config = dict(
    n_layer=13,
    d_model=256,
    n_experts=64,
    experts_per_token=3,
    d_expert=48,
    d_shared_expert=0,
    activation='geglu',
    moe_layers=[0, 1, 2, 3, 4, 5, 6, 7, 8, 9, 10, 11, 12],
    router_score='sigmoid',
    normalize_top_k=True,
    routed_scale=1.73,
    balance_loss=0.00385,
    balance_bias=False,
    router_cosine_scale=10.0,
    n_groups=4,
    groups_per_token=3,
    init_std_router=0.00701,
    lr_router=0.000265,
    vocab_size=16384,
    norm='rmsnorm',
    norm_eps=1e-06,
    tie_embeddings=True,
    optimizer='soap_variant',
    lr=0.00335,
    beta1=0.95,
    beta2=0.99,
    grad_clip=1.0,
    batch_tokens=65536,
    seq_len=1024,
    train_tokens=236900000,
    steps=3615,
    dataset='wikipedia_en',
)
Below are experts of layer 9 (counted from 0) of a mixture-of-experts language model. Rows are named router (the router's row for the expert), gate (a neuron's input weights, with its number), up (a neuron's input weights, with its number), down (a neuron's output weights, with its number) and show model dimensions 0-255. Each number is 128 + 24 x the weight over its row's rms, rounded and kept within 0 to 255. Numbers have three digits each.
Before each expert's rows: "mostly gets" lists some tokens that are sent to it at least half of the time. This comes from a sample of Wikipedia text that the model never trained on.

# expert 26
mostly gets: " the", "The", " a", " The", " his", " an"
router:174123086112149133101164161155122110142163134152107114145098148110171151129172098150151209084138161158142160105093141152137157172162164106144177156123170124085126142099180102153145155138104138102145149159149109104180086110150137141157098142122131151091139082109126145110149147124113150128122135119128168130102144104130140127149100128144142139115168156132128078134139150157115114185173152091145150123142121123146173159118134131163153094101089085137128109139154119144152111119124088153128138146139118124089165151120166109147143112153109124153160149148104121125164138116104146165110092102146151116131157131149110151083148116098147123116080113136126160127102109140116146145119129093128141130124138104116135126114146118099167131108116096113115137123123113109135130110173116
gate0:125086151127153074125105124132155166126109129153125164125111101155130137135091111108112099178095126140180115109136170134139152177113153088118121136078167177101080119095138135120135128117147160150141104128130120142136141170155140121137147145134173066136111120107139098103157103134119095139137085070125144135131108113137130129150087128108122160147114129124140118125130104133137178149153101116144135150135098092072079152144142170096118110134123132074125161098128182170146156161117114122155149128122140152108087119140067111148141131128143124115132108145145139093147117105137113147133120134122109134098137131154111141097086101168169118135136158092119107124092129119097075123109121150175154143120155088114129147148168099145154126097111114116115156107099105112123162118122130
up0:140111115124145084118101104126180133133102134134112177094140134132138132147111115128090129139140152140116128124141143129124188160101144083150106134090152162094088106119154119143126141107111155110133118122160144126130146157128155113127127119113118083081102155131101117159135117138115126070133105084104162118097101121166121130133097140140122152159118163131140125097095119155118157136203116120144151160135095094110114127117142173095119145148102136102108159119110147139148127158150094122121133163159178185131099116116118134122182081135117135111160105132171135068100116148086133172138095126116096125147116116145130141095108132136169134134119148149095078131105133098086125131137107148116124139134148107112062120167134141125154131102130080109125130130147070105133153144091154
down0:117116134143108145094085100069112149170143114113127138137145133111131156141164120127154139106133139142112121130109129172154134185132097088098100155110142146137144106127127173090133118133109114124151137141123154151096118106113134120095101147119132129139138163107163137096187122141122149097118138180117130116121132076123093069139130133144122114131131148119157124106131108117121110103168091096143144151175107173188141098177130143158126110134112130141151103137139125153046162147131100145123100144140126115110128059130140118122130084122162145137141065117098119095147153129127090145129131131141133154187145148138138147152093142103139124143116122167100092123121155150117139149102118102126128161125143120148110085147115102162105166136167136133111125165175114109119110072144140
gate1:146121111133142115147133114127130139168112148108116080176153140122093144106160088142198142141164158119144060134128097096112110147095100121072111170112128097128131124115136137131140145107145167123168108139121114129131164140122157113125125132099110123148122138138125174133127148085107105126121127100125115168140110117145144086192136133135162151136167166101162093124093099130113106170105152146140123166135163116149137156125142116101152093143138106141133133118164149075116153116159113108134138105096158146120139120104137135113162120125072167120124135121134123120181150160126143134138144130103084155166123155141144181114130112127088123120140120134118112135160083132129154111082125115137162101105105145130154148164111182171097151092132149175110137092101114125151130156100154
up1:146139104117152159139175115144126140093151092119126096116153126108115112148117119164114169118123118168143109106136117097115124105132117145060119132138079064118141148119110097090112105124083185098090112124153118105136100141130165109113094125108146146126103116116118136149138115120137077110127104108158129135130104140160159135114127136152135155170118130138120102110156153103130125166097132145152099141087153131116121105101164094076114126131130137132107131094159101110163131122153139105134103130087143141133145196087107149114116085100125129153130177106112101148123196134152182177105106114130080112127165137143174131125111126101127155127163091135120135149118081130086114123099177129127158118106122131122126132175148133135126191087128124115120112128137164124134152149141126
down1:121134115106119139117156170152152167128118136129129113118106105116106067132098123151123134114133125150096147119143162131147136111105137133120104147137133158125127114120115151117149120101081134134097108155088147111098109123154063128142157122111140151139175142135163141171115131125147143184128118103154128110134138134156151118105144119097099123116109134135117109142117092125131115126149125129152111103124136161129124112098125095115143143122113100104079167170132147182140122126135137135145119136092122150138135105163148105141122124145110104052101119172161076145087143060177142109171075147150125152123139127140141107134137079148153095143117151155137163101151092110130145161162088091145121087059156108126129173159103129129118137156121097155099138175147125119091170105146161
gate2:132132130135101064112149141130103143142143125101104138134110159127135104136208144114117122127120127097094144152161101140107150099134076133117124136114149156126120136104133117114105115101144140141104174123117126136137087112098137127091191138124126112118051139111145119127120110140145163138148142118102121082141136134149147116126146145112138075106142104154086144138107162160120125161160142125212152107097116109097118150115167120095117110133129129156143129140157157140178144116129154145118141120129117117161054162083147125149126125116160133162093134135097088149126132115112120144127085112118126093133105108152098133152113139140059137119103120117161159163106105162137129140126104097070137128107122120142098122150127140124189151147135141116114148140101146101125116117077171
up2:143137125177100103124121127108123119131098114138082184121119178139133127111131148148112125062104163126125146156141087136149097106084098144179123122081143152131135131079136081087102140107149138146138169138141124162123124123091143137112164102145101122135110142144144091087145144108209133117165150146092106080156131098155118123141170149101127103151107074139108145106090190115103156154120130157121087137109112094138129122161114105094114107131144103137139107133162130133142144135136152129122109122130110148140112163091100147118163121107144131134145127161114136123095143113072080125124103127128137119093126144160119126154110098104106124131132100134125128146113139115114129111120105119126161124107161120158108119154143114202134117129140140166144136161162166136130103119076162
down2:126133155106150116123163127141119117136169110121136111143158141110117106115077152098182102162141113123098157122149128132173123138111127115102128082118146125128113055135141148125112148091135112109140125139134179128132150121115120169126084116126116128109085089109137155160118130132116119123119142084121108131120089118117144142108154134136113121118157112106147082106138116107152117197142145113091110098067080139070156145120143130163168134126121138065151149113153097137142126148128100144158144178148170126095169122155163130132118170139162112119115115115118139158156118128127143123144143098160131125118129096130115163117083140173157132140080158103112109135123145101131119099127146139069108183133141141142095154167121121080178126150113110123138145148137092111173106126135144
gate3:123117110105133139108128138115124135136098122131145127100157109140128120133128147107155089126163134121116105137121105108114102088107133146171147119065135152128100127150151153059168085159131108148137163104151122124135115132153160121119127134143097161145133122109133139101123162110122152171125133136154072107151149117149151124146122120150120135098179134118185115095147145111091152111097098149116132149080149073107116134161142108109092132106139114117125061094132131106123148123165120149169107117113103083131115128146060091127189154148138158126126154146117189112132112132181107121134139145128091115133134117151115094134140175132096151134120147150155139155123123179144121087114106107154118147119083118122116129088162172108155127149115157139105092174145166116139125113149114
up3:114152096097142137131152103105112087140117119143145159100161089136141086099123146116159118134146109132127106145141120115096100091143124128192158065124141134148110131135143126084103083133117089119116118145147128135150110139149153110086125136123122140116141143083113114129082140143128138124113108157181107085122161128144153122132088123137124127113184146175154119108167161124101137125151098102122109179111102146139178142130155137129107101092138129117143096135108133124117136103104128157093131133098111122151088134113093146133170141138165097146113171116095169131135135109177098120120137120153071108152115082132113098150151139143159135130102148162140146170130130178163115088134106125126098154144114132067127119151148144142188119102118120115125071167129117102132143142137165
down3:110168145116140104094148148163151112155138134152108123157153150099145141147180144143139106104143153166115150088108164104126133137146180106142117137138121126093101141181165121129153079095118109121140118161128132122121117131134089108115112136115156102118116074109120136125125177103119140124143125115090113100115120138091095115110140094125095138135079137123129164103104148128187165119130148132137137162115125133098112142162198128104137098159111120150132129173140102181126158160129141168146097118141133143102104131103150122113141141115144139110124110110114138070097108098117166145126098139177120082117068151086161126157155138123138152100128095153122158129089148064139116133096119118106122129095107113126116149159135134118115095113143171140172126097114095138172136133127159
gate4:174128150137141164120151188140157100136119155113130133164129132132129139154155152114116134152070133173154116133136132149114119135136093094131166112105147161143131130095134160134129113133137097100156113140192134059149110137101100171139116104113116118128106116115143140121097097127135127117149078137119167109116121096136138130100104124134149109127133102114141124103123145137159065141144088167073165142132144153122110071121130148085161096120100122175140134135127127108106120155146125137161168130130111126115090113150161100166125143109111127147145149116141194126109092103103155136138128137100153136140115132150128121113143136122123127109105155138121165142122129116135071154159102125083194160089130138182136139084087086118138146150164116127140112166118096101101137148111113
up4:097137145123115128135108083136129124133162133142125142122102100160114142111091106145141147090097130104092167153096126127129150161103128149119159099175156066126144134134109155139116099112159130102120100131088145166126142163115122125129139147135173136078133120106112142194138132167119106074124169084187146153155140162109083141103174117145091120099131129150119144143158135143141163145124128107169097135114125118131133159123122114152119144124100133087079152168155124159142122121126152130110113148118107137117161158108093155125121119140159083105096131133119105146124124128128136138140139158144144128123116117110129116130141116097167114119131089136072108159129177089181129125116144125146064124143119113070112085196110153104124116096117126112099127134116109139151128178131158
down4:141143096134172176136147100088148122149117119131155102137155153098120151134133128153083162183155089129098146123121138132136134156141071138140131172119126128156140125126122118104099097128102130130105128139123128115140147087122147138106167129138124110142127110151158118189134122126105143092147106150148129133090099141131150121110110165159113138151129169115120132190082124142132108128084108148139074110119092132093117081109099152119143105149156153138163103127072116147114149102130116155129109111138165144145109156093152092145106093176137106173102098112153164111154112113145134108110126170104140167143128130070127108103180147132106128124103162124136140130145115151107125155164129097131136122095129112134131151084106126149174097131082088112159122086127113133144175140090143
gate5:149120140151140131095107160108112132123100092142153091096119139180131053135159145120160080174126120119122104149115116101145134154121145105150173141128144122085182110133126145126145120124151127125137102132081084148127099172063137120138124172144132119126134125138143126128120132105106126141126121143078114158108137125150123149174110135116111108102148178099084145125130163129117111103141124130065141157166165149117108095118114138165132120124145078047130093184126165096128045144149130158106102123137131083120135143148153136104153125134150110159117112085152126116130120150124110132151113137136159131114143106126086134113098103107140081131129151160146143136124132149147150153140134140129104110168118148095101104145096112103124113124148136124116119119154115092130169107144134
up5:147093141157134136071141154130089116097149116155107153081097146160127110171145164093148113153063099172113129138117111146157128165125120126130138116114123142132119108167113131134106107146147122113123124147072114143169161136079115114098119125152171130131121118102149126136110136114109140122133094158136129173099134120158134155154121140118130147102121150109085111139108175123102114135139141157141133124142135133073130132121152159126164133106125105096078116162137211117128088141143159132155101106111113113125067179179169138126122125132105146161117123106128141132140111119136091130105113130118127113109119125139108127102094129107129131104119217131133145123104101117134133123167125121124143127126124122172117100170117149108163142086186157097133097113120109114077160105142109
down5:089124117064120118156137132149153155123107094121137121122144141125103173133105124135139162133111167133106129109159153134107121113158143145105121098158157133117095105142143080141106086165082138120158111117097140129146140105103130117167160100107151144132126116108127123119143141131120107137130130104139151109126133129112114121152126122093084117095083117100187148104151153131109095115118135159129087160151111143128085092163143109095120148122083099143121151123141124122118160128144116107116207135099089140149125120114122095164117127125199138140090147168123135162133121136128104044133148126153118134163148145132135158138140150108088165119092118150132131155122150137095096128140153124136111146126118122109135145101188068139160131123176132157090114109118158155186097146128138
gate6:157084152123085123130100144111096145167158089133142108152150089168141134099107123129109172102124158144123147126142154112096121165145144158172157153163165133129122113134079157139173140141133115143136110128099115126107138125102133089100096141111167098117147119139118141129141132076116159126099111145123110130144121080139101119130146148102153113095145154100107134152142104127101167095138129162148125128133070106155118121147145144100159112130129142099083147156130144155076138163130124132143159103149114128124146130144146115150124138099138124110137121120126123134119122150152148099109086159113067136143159181074129073099129181152126148136140092125099125096142091157143091172132131133158130113152154080166144102119086163111166128164132125135157093141113080141106144141152149
up6:103138137107156096121136119125174137105137149133137135144136155085113132141130102132135098135126160130186137143126129131151123110115093117100099067120103117105146131140124116134112117142138122106139138130124157135192100139152145120142139059179140145175116128128111126156150144142123079126142150122129107118160141174084087095159133115095111141131132128147110106126081110118156097119103128113092128140135182127122129127115161100123129157129119137118185108097120119118122099138128108125141084128103117146122122124149099133075135120141155109118144137114111136102096156141121156145174188129144161149108094092159107155132124097123109104134157176140141113119116145084093149109169150125090080110123100141109105124182168132203094148116137173156109152151119180091157124124129109
down6:139127131107139131120187136108178183141121112097182103114148127145092116110125082132063100137128117110106149123120129155185149126149101126110127184144130142139117124109162110164135127179114140092118169130098139131129103159158165118147147114138091162125120091127103121134136121136121111113156132157113099165100173110102121134151134127131116089126091117140106102123133114140181140175121076116106095133132100148146135154118111169133122142143096102140141124116159101098117108133116098135149082146101141124070147085149101167098096132152119174139158098144111109159120153136120158119144112151120104117100114169127107123100093134154132122129154099141086088163133092112145092123154148145144140083124070150141152171120146109168103145127107143120138139105141106133131132109131150
gate7:146135157123131170082126157120101148140151099145149131154123123143118126163144143129158185136135151127117145060100170110131124138137161072144148137117148131145128113127090148094090115144144103137126119100129118128102127134101160120100129130113114150140132133116142166128136112178157139142115110126118094113132158130148133148108167108144132110162115155175147132136127113167108172176100121141151121111119136188119082129151135155135156142159117133140147145099087125104105161113085129147120112092186154146122160123120106128132124145130121142145137122107121140120110116185136137127158148117097135142090120118065139175151117160114106095106139137124121108126088168177074089106155108115117106139103112138099067119168147164073130137142111117123116102099096105112172141169113087
up7:136148127149117152116153131155115145130187128154111149195109110137151095142159121101117220104081136132168128094117175132132111161120103100086144148151143134153138120126112107128101109123131087119134147131112107108107118135126122087110131123127138120122182125112114121133127088129159134162127112161102096106107149147141132125116119136123130122134112132161117120111135116165108151122098132110105131112145128181122093106150114146136146144154121176150157120123130134130103120075105108129106128118155176139128120106102103133169083153128108116120200149126109157127116166122098151111149126120127096116146082129102158156126128162119108121078105134141114118134094153141092079137163127121144101151092137111121065126157132099118116122140116154111116115124092069102147106192084086
down7:108152074075105161085119122154129102138146131127136145105105159125154137119156168162094109132128163129146115135119108127106083119192123148108116164099135096091126102107177115118138085110127106105149129118154122136144132104144109132184103126133135130131142097121146119125140120138133116117174073119145163117174137111145092097160168123129110156135147126137110086162133093096125126130125168146110147104089115133145132158151102141086142102099165167130137092152118096131148129164104116089126108133133106109111160130115144151171137117148126152145103149139138153134114140132132073103119132103122076115134150112099154140113141127164153076149131087121116087179106142124154128183156129154145147122130164086103160130172112128133103126085129128131142097129162132152155159074136131
gate8:139179151148091131107104141110104130130137154130160115118109138186099178131120094092144084131114132101128147112138136104136176121118153102102073117107137049158114150137119097150119148092108115126131159125154123156131134139075095154152151134150105119184145104152122145084160145156110113147132103132166158145158147119130131144101117147115146117145091132121148105142142133133106114161152130149139113095092139153084153111116177120118107121160148149084134151159122126135127089106160132101130099103113095145106139155158129098179174139168160119134142100156108085145118075158133139147158132138121149133151120124135142135150147153137128166179124132111122093139144072062122140137128108147150112139118100128128146064130148110098095137145135143115128088121117145115153141137133139
up8:094158132112112140092120144166117103151106080123165132123147153130128117135069141152104084104107139145084136117125148147126127142124155092122117131119094090149084136121158126172156112114110111129138114144151077140084096131095106150141097109162155098152123147115102150121156148121121104137136094139140122121135163122164151104133112146160127072125108099114118137156152128127123106143127153141129098140099125136118190149139119121170109159115146165088113148145122095154091155156138153090128135121113137170133121152150115092108143164138100132119149136144109095116150104142121119110147126113149155143122117125144159152196130117136128152149133097138105131135129130117111183170129101177128134091085121160123133109141167130139079114106199134150123112068120078134158177153147088
down8:117131112106133106099085130148107120119124096151136083144087090130107106102125137112115131166128106153155095096150117152120110153106151117142132129145138132161178128104121160153135121123125079089132124132124138146120117156138125118114080116101126136104134132119109156168125168127139106144148153123115137140151152173103057154097094121140115110150147182122126140150155138144141124100106126130116114166140133119122130118126133174139161118106134129144066116112165168107119084108145148184101148173107125142160117136143135116147155128142147090114110140184094151157101093143160142111104145138147116115127099115086146168112145154122077140102061112102163121099156116116163140132170108142121091149126139129146132118158139110173075167063119090095167128121136139135146152118118140
gate9:123117133105140109133136121141132110135113169138126098117131143144103150088101117176151129099122112117156108139162150139117104155114140134108106113135131164137163124161086107080132063118127126156112138092161121159111130108152120103148132076141111114150121112107121136106144119144132140145116160146134172123130113145106183111119118167070137099139132157117113149118128128129122158147130083128117125153172115119132106125136158097095108137134129069126172127187160100094119141135123170137136143129147108059136145109091140122111144120122122114141096127091105098084089114144147171131093140176147181138129107130125136135173183138150126124149183083125142097149092143090110118084122101135151171134137115124122145156148123144145188121091131141141101138170125107139091145146106095
up9:149098134121134133162174111139103092155133161130085113105128103095139134153096122061149118101139142165159150134132122118146091120165115086163123146155111072123126128118104133088126149120120128121127112173154176156158162098136084148146121097142151154188180116145139159132113135106134123158132133114120137118066107127117178105129120134074149140108104118171148068105114149129126193161113115107129133093119092093124159132114161141093155120136131183137141156181118131171135137089121121104164121141099102106118130126113131145128117114126126099113138136173110106153110139109118120112124160156151147148133104113125137110134127102149124164145135155125125113151107095080135111124131101100127174136143138143116132162163111118128138181147116127129073137129111142149114095126154157
down9:155103120146137121151194110149136130112120142114133192114129088120194160168131142113094163110106160135161131126111102125137163145157133135139146152085120119142149165178147119125155145105104149083115070165122089072154130139167171124134143149148146118171171100142097077111119118113142117060163132166120158138094096114152145175105135083109148095129140127123173109132097130117106135108138152078151126113135133075158113132123138139135159124108098136119071152148146122149114143132116122156118160140128115104086108122128132111107088129158132094100121129149109151124117118090109141098135136115141114139145167145128149089107096135111127130129140109124126156121099095118116109113137137146122149145129128152079131140119102081091142146130129131073134149155133131120141093132128145
gate10:104130116095097129124065135130139190115110115102154143129161161120145108164121104133120134181071162089137106137148101142128049079097131130131112140128126123135107114079122117115154130153125115122115112111155156162121172092103128099128117111085148109173136149146154103109143128160106139142163109153154142096115130119110101118164123123138119111092145126114125155136122113121166157105117133157096140150137152139090101086138173110120123081129112109144157111113157112113072137131106092157201136126125133147128124110100155111125130137143162095114125116158117117141110151151116110135125128125158153120103154112110131130119154197141145096158121090131159177109127114138164158164118131150099108144115177117107101101132096104128076123152107113150121100103100122145143121116093125
up10:117167109131115129160154107136108069092144147121118132149102080130123161082118122095107107115154096153091127113128110143107151098147148130141092075133088135136130141130127116139118146120136157112104149134103124105119109115164121148093174145174111117137123130152084172129076120112163100134122177117114132131149117112134128111113154152110123142151157095150139114159126112114122114095171140110153107110129130148132160134117137137154162165150140090086069159128100114117157129149096112084076116133131164141119165099150100132122092167135112149137180124092146102125133134116114133045138136154128136127148119119121132125135071074116152125137128147156107116133135161126093096128156185102161139108159133137142136110079161135152133097145122127112130193123165141120111133121147143
down10:119137170176108140180128108090134163087105126135130098117113099107128142119138146125107103152121134111098112128160137119127113097088187115152129112116129142159191129153111089111143167127156131167104119143089165143114085096101114125123137133120115082151092130123140119090112120144174107109161177132134152106142126150105146145156142125125055098078155094136151125176118120117189146116118104135105144110110130154175126152139078161165126100126141127143164121141119105164134123141131103113088133118155109138143165160139109120112125122139119076155110123156081093141105142144117123129139117130157124148145142120104146147131136110112167158162144137104159123114122116156127109158111154140119129129149121129101121147090120142159112081113075106161107153116167086143158097094121115
gate11:151088046074105128099178153179144120117143146076127137142132160114127137175164129129123156167145162121155136093124122104137142176121108108080138087116134093079132208145146101161098147098120138096131115141132122107121129108121141179135110077128122110116166138118107129125159122096122150182135105111157109101165147119124130092131093117112129150100163119126131123122174106129146092146128134117110075123120155119122139111123109140157147133092125078116123139107122091148187140181148141175119159116114132132152129155098118099133101123158122113152119160119117125142125118126132110146123107136174109097129126124118146119097109159119133145114143070111085114101131116113107140155135187154094149119131132123119082150122118124129138139137113123114127120128112132109098163128109113
up11:125136126146085141096157147127134133100128143133139169109122077125123152151097153142126135067136106164152160160144116160130143125144150148137140145098124119071157124143182141107171125133143122134097130101140128128148107155130140140125129167118086119119099109128121154150179155182118154128103125112080087145093143159144156092160124144148132112162074095112136091111132098134121120125101142145116146106107160111185178122098099099149100152106139127105152145112152120140142097096102124157091121117133147093113164105186117138150103086115101151135142127145158148121154156139107131134131125133127125123104101121160139152113125139124093094131073148124126139134143152099159125152118080134198114110069124116117144147130151083112148140093134123119118119160176125140138100091159127
down11:144103115115157120108075133128112157115131088138126116159137142134097115142136123144158138149139156115141117132124149099163122149171143138107104089131166119146148101145070116146113111118121133120162096127119145174103089144128134130134114097156153089128141139112156120097126131107121117150148114158128127132160141152149146136136112094100170135139194208139089097154098132125143170111175098145138146146131061135139124124101132141099145119156161105136123169149121133136112136173164122140148117144091121114116117108090112137114174143109117086097127107135127115135121103125098088096160154137121141132171086158122134139128153122160113125124190128094159143158110138103107075142121174114130137145141116193099124114116088095071111083145138132129115107149108127139121134161081132
gate12:158178133139138116119143090129110122176154139100110153085118157182121120151120102139151131144093050140112122152117132157133109150122080175137104123089154122130136159137090108127115137113155109117120079115073141157098095144128124115109189133116172133180154133115147126120128111114132115127127122109164125149128116151121083142139135125123151130123136102100129143126125085125132158194101141126113134129172111121090145149135092119139115154147141113121151102126108137113139140122111093106154109146160093135115145122093140104135095120133126143065134118138142145184175144100127107131181123103104151140137113126106124074143165137113136127100109124098098123081101148162200096115128133129157127107138106106137113184133105112148150103136158114136159076121126162125149120122152138
up12:128174114150161157141133109154089145144133162106116126116117116146119123126141121142107144118123155187111140118133085144104137152155171134175125127125110114108138142150129129151102126136125102104105088111103120142163111112093163133137145140118162154129142136137116164150157102105181201165124123117104167121114140182133107173136095119137107138112127123101119109171113126129133119158129123086126140148173114100112128117112117080151106104114164124154163116132109088073143109134143139143113136136121104105138109114112130145124108123128133132080160135138094108166190132090096128159139099102125173112159138186121092089137145192105159132110104117129098133140074166132124136128146170108166140110123154140126079166154149172161138127137115140143132105099161115121162110118158147
down12:126160107089117149121087164140194112107127114130094134128154112144147130078122114120139157120135101117117137120167154153082120162104116124101123106089162156119140166120132129114127142101150110118122119118146112116121125151130127133075158142136094112131126153116127123143134130136126149113155115129136158144104156142139085111114119068115120127120087127120136108098163129127127137137088085146114149104100087081103137124126146173175147164147189134148141129092178138119082123129168132176148140134115139131185154097111119123105144112129100141160136145112148147104116149155127119137121133122137146085124110099099076132116125114169128138122160110159120143199154100080133120129088113112079119126133119098150155146078126108149128119122118118143095111185159140135112099135185185
gate13:131124130139128159134145119160098142169139158129171107118116134129147114116110144116126137099125142141136108142143110098072181135114141132142162118102147131140130145123117148147136144165103131123095111093134136163098151159148140116171139171138117129155142146147113132123107100159115122131125155173159143136142120108149116149128140091127069075135111115165143129144123118115128149170136159134147139128153166199138116093109077152196128148096107094114125098131101132133107128126149120115144129105111114112135117145131118167142114139136121119114145134124094104129159136139163147112141108138115156086167137102135095144148136114141131139170116133127106157097118102120187115146142158111147136123107127142105057123080145117175131136077126095068117238089107110163108132125125137
up13:115121104100163155135138071108123081071129120118152149150162150115129148125111132115127134132114115163135114165126173129132134115092136139166173134131106131147109126098163149147064138118125139099126130156091167084145097114054105101145112112144088133131142118203121099136117114097125151112141153156122117112087120167125150114100104128151118117105134133109137109108152132093167113113117165142152099125149126129180124123159034112164112135126109181128124096119118136154101124092145154126170141135142108152129165128150169108109124137132105112119122134129145164135100119118125147156130154097139140133142149106151121089101107118159141081134090118135128118111151143177104155140143153139108152133135116113135140104145090131134173131160129113132160075120120085142127140141162163
down13:135135168142140142113090132149094134146114110166141118124127128100154127082103144095134142122123151057170154096136143119097140129128098126162114161129149111093136086088106127103110149156173136144140145134152102133127134173153130136182128147136115154120164164121136190131164133138140094136113144072142139115120103110129157123140126157087109132136159163121165092114146154112138121070082086156133149123109142153147116106144131135156117077099115151112135125122126132154129159152130097166094140112094104097159092118120184104113153120137136166085085123096101086093142118145120120127154139157092098127093101169091152112116154130140134110144149111119083086133129105097130108087144124154140151116140153128139123153140107105140155115121091188138124134130160141128137099141120140
gate14:113126093139116125159146103135124159150104119098093119118112110196105119161042123145150135134138109163108151095089103144113127161124129087142103125149076137118147143125114141110102119149129132132133139123150160150165097109128135095139171134126129137096093125151140107138129105162097133139111138120100103141101176081172149068085144133150167140108107140163132103113110124087142128141129130146134185074167106137138132134170111139123139111137115119128126133113125107125101126100139163152122110120112159138107146141098104103118132148119105154113152142105112134079110160170158064111121125148168131174070114152106128147092133169126122131139104123117146121117148124104148169145087123124133150119105129110134130154095114087127126124141107165087132152155154159076099156144134157
up14:153099095142112125147122128123111137177085141097084090153104134209128117139068151156148132138127130150135170078124101120124112177138123100183128131146098140103104120107135146118105126136116085113144131153100123137187073129109127077115123113118134140108116146167129101148131108148104093123071158105132136142116155114177150130116117122157181156127127132123140103121136124132154096135160134128157140141138116133114135125159128143112136131134104156123125105140185126165114121087097140120126118125101194162120162148117112095136138131115119143116148140106114126084125139134126111105118122140164151148102148150105154118116141201103098139136093124115133125126126106125132168131109143118126094160147180069120138108113140140127121073141112170107115118181156157089126111137136159
down14:124129138128138157167139138150108134125108150166101131158067140121120152109153154143112135114141103088081168135124129136045116111121112141135106152137100144107166132128155090135137104171120158145113127112149129112110093119142114145152089147123146147124114203098117132113161133104147129105129147136169076138182126105150124122125099143124147114154131089088163107141102134118147136127134136113129130163120087122105146142120146141092117115192120127112101086122168161090164093121082091117139119175084137139126132123116112112123132103137139136148143171096094175112139126126108146103136095097146128166163158179163179143116091120146105104152116100119080154135095119116146122147100136166129106136117126154129115105153135159140132125099100127115111135156123104120128141180104156
gate15:125135146103199138129097140152109181118149089163106120120117116124162121125157113112146177128115138142091113131102155106131082144156076147065128146124105088098105116129155131128138098084144144107117147106145076140131121120187105119135087124153118143116109145119106082123155125103137121120140126131131156099080144078142113153154121098179116149111112181121129144088120147120084095149138140093125130141095104142116086120114145141108168142130134067149137125138132124140128119108112160092142146149126061127141145167088147145170167157107144112103106160169113130134092118111152116098120128121183120123167072142117116122101129132111142136149125128112121142151117133135121125134123100164120092140132090119123127125167137128102136144134141083102129150156131142150159166153135157
up15:118149116135120114165111136141130050135125131068131123140154163112131090098118124163132080125117111083101121129148103164140147127138122092142112099143148159133193160142092107159091177096117104131137061102129113115156164115050140113112155110125153143127130116151159119166066136177090146132124090160145131139125133145131129118072111154112173121154137103146131143150144167152123143112129103173113160083154097174132132132092117105127095139130126160112113129111156147130146141103135125146126103151154189137124123115115125161110108079130091128115122115088128121123136127137126148131130127119091112140116128110119140112135142124144168126133101171123147137146124142131145162139095150148129132109142139125138140155144079123148095147125152146137148124145149125144105081113122063
down15:113173120125168176089139105095128135108126142168081133091115124122104136125132134112091132113120123109198143160155105147152127121183096133130146126133120118118091144114142153158119126097111174119117132153143140152157127156119124138139118142107111127104174166133115134131097150109120134137144123117115112113115126143127136137203089135079111100089120116123115076115122078153126115148121112077121087151104163114128119151129137105104151126101121125137138166152127132135156132142118101126113130140123094110179077148141111109182115135115121084140083126125130087137113150100147121150133122115164132079124163098134118163114138121128087110126166147115129130122113110146137120114164131062099098203145141176183151133133154076140131097152105092131122139127116129122160133141121168
gate16:145120143119184101097089100130122190141123141099104090114067092153137143136103110125169153125133160132131163072076129078133131086115098176195122091183159118097126144099130137150151110168154111147124166178125125120103129156111158114141144124140098106117139125131126125145205127148159129156107133161104134106124121111104147139139135118103137138119145140160149134119139124092152150134088105135100110140104144111131128150116155112113152116159066165132121158141146109108152083113139100123123078113112139136126139125118113147135103116125140147115165155086077145119132111129122106164128105134123118120112121126151160133146150079108130133132160137142156122130101126129132081136131173100116123092153139129120110146119090065125154139102144160103114154121132128101149119167121125
up16:106131116120159157169133128086162088132179080120113137156159102135121118118140159128097125156119091127171100149152102118125120143131104143132118145136084122170084163100093124127149102111139138103117118111117165100134143146133115180107135089134126168133144141097139167137097130122136109116131138073113171158119122143113095167100062106192113116123124143106102156128125168119155148160142114094142140072102148121107096109079132166173101166111134146156133107156091115121110166117119166102150120146151114151142094105114123138129127109117107156122110105145129154132110112107103108115116160126147138117115126115180099170121116155129117155114113117127147129146156125125169154164141137134155102165149126150120138109159187136154106101087112121144134142151163136145110078103113147
down16:122163122128110105156146139121131120117123109141121097176111185140126152101090116162138158118090129097101143134138097147111168118115126128135139118134167097150114167104133127114145099100135154143105130145133134146168124106133142156116121135159119071122128164157105121072120136140152109123156098181156118098119143122120119144124165174141131142129139176144153134121140167120143136169097135127166133169136123166157136157164147112111142124156092120120117119151114113139158105095119130125129060123146100135156145108147160060159107099115133134080134170097110129152118125080107114154132097111139156136116107115187095119116160132106157125095107094142153106117159088115139130132132131108120151086107115123153116151131103076132143108119126170064128066113121106155114104155158102
gate17:100124131078125105137148129137114116099141123159153088128177105103139089150173130153119105132153121130119124139080109129110150128112139121132128120103052081174177122137105150108170085143144139119131088130114135113132099113115119134141157100095100092187116128126135172098109107124150139160061107104143169112100158163150114139158119139159139089098126128135101144155106103144134133130147138112096132116087170131152119136114133103119108168131124117137093159180128108136129138134123142151077180140083141109123142150152130114150086118131102120110118107089144118082116141111137132181158135099125092158130089124114150121095148172140140145175110135145136117113138148154109103156123140112122144129130133110094119129113148120129138136151120140162096156144158150148157125085160186
up17:165127127136127137095131141137135108144113107123132147150141140128118095103150113097148140147112146161137138124145153131158139178159170161137075125118165098138132122067111083143147129128167123143150129122139112108140166115122173109150138170124107134135095122069154171122128131141130117106104147097112134135123147141115114137101092129104111149153090129117139118128139120122081118131149146089097106095096152119160128137106141075140127123116143172117123106146123146174132122160085150136134162155103112122119134166128070096144117184131117099119109118097112081114145109107139149175117116105146076143175095128129159142134136099105132124124099119141150122127144113123072165134156164128152094153171192087071178075158137104130111142139125109161128096103141155152132127119125136
down17:108098138108122136150133134094125131113120074129137090125130140130139102137141104130145137122152102121125153126102119139109173174115121139178121137101123082137119158131109148128119109072175098111148094138134116131075195131113131142156138143129128139125107078111145108133145087081132136121123164144164146126169122108161134108179109120113104113120115105151123124127163118109092149172109115129125115140098135115106075128124137098116117136134111102130126131177100112109143155148136157136087097117104125148116128143102196183133134123138088094136095156161153172095136121155160142119142112108081130144177147212154131133125152114152170114108142127094119099150125137138081133138134148105103072151138121167139119126145157116121148124134114116154136130110148134178140089095165111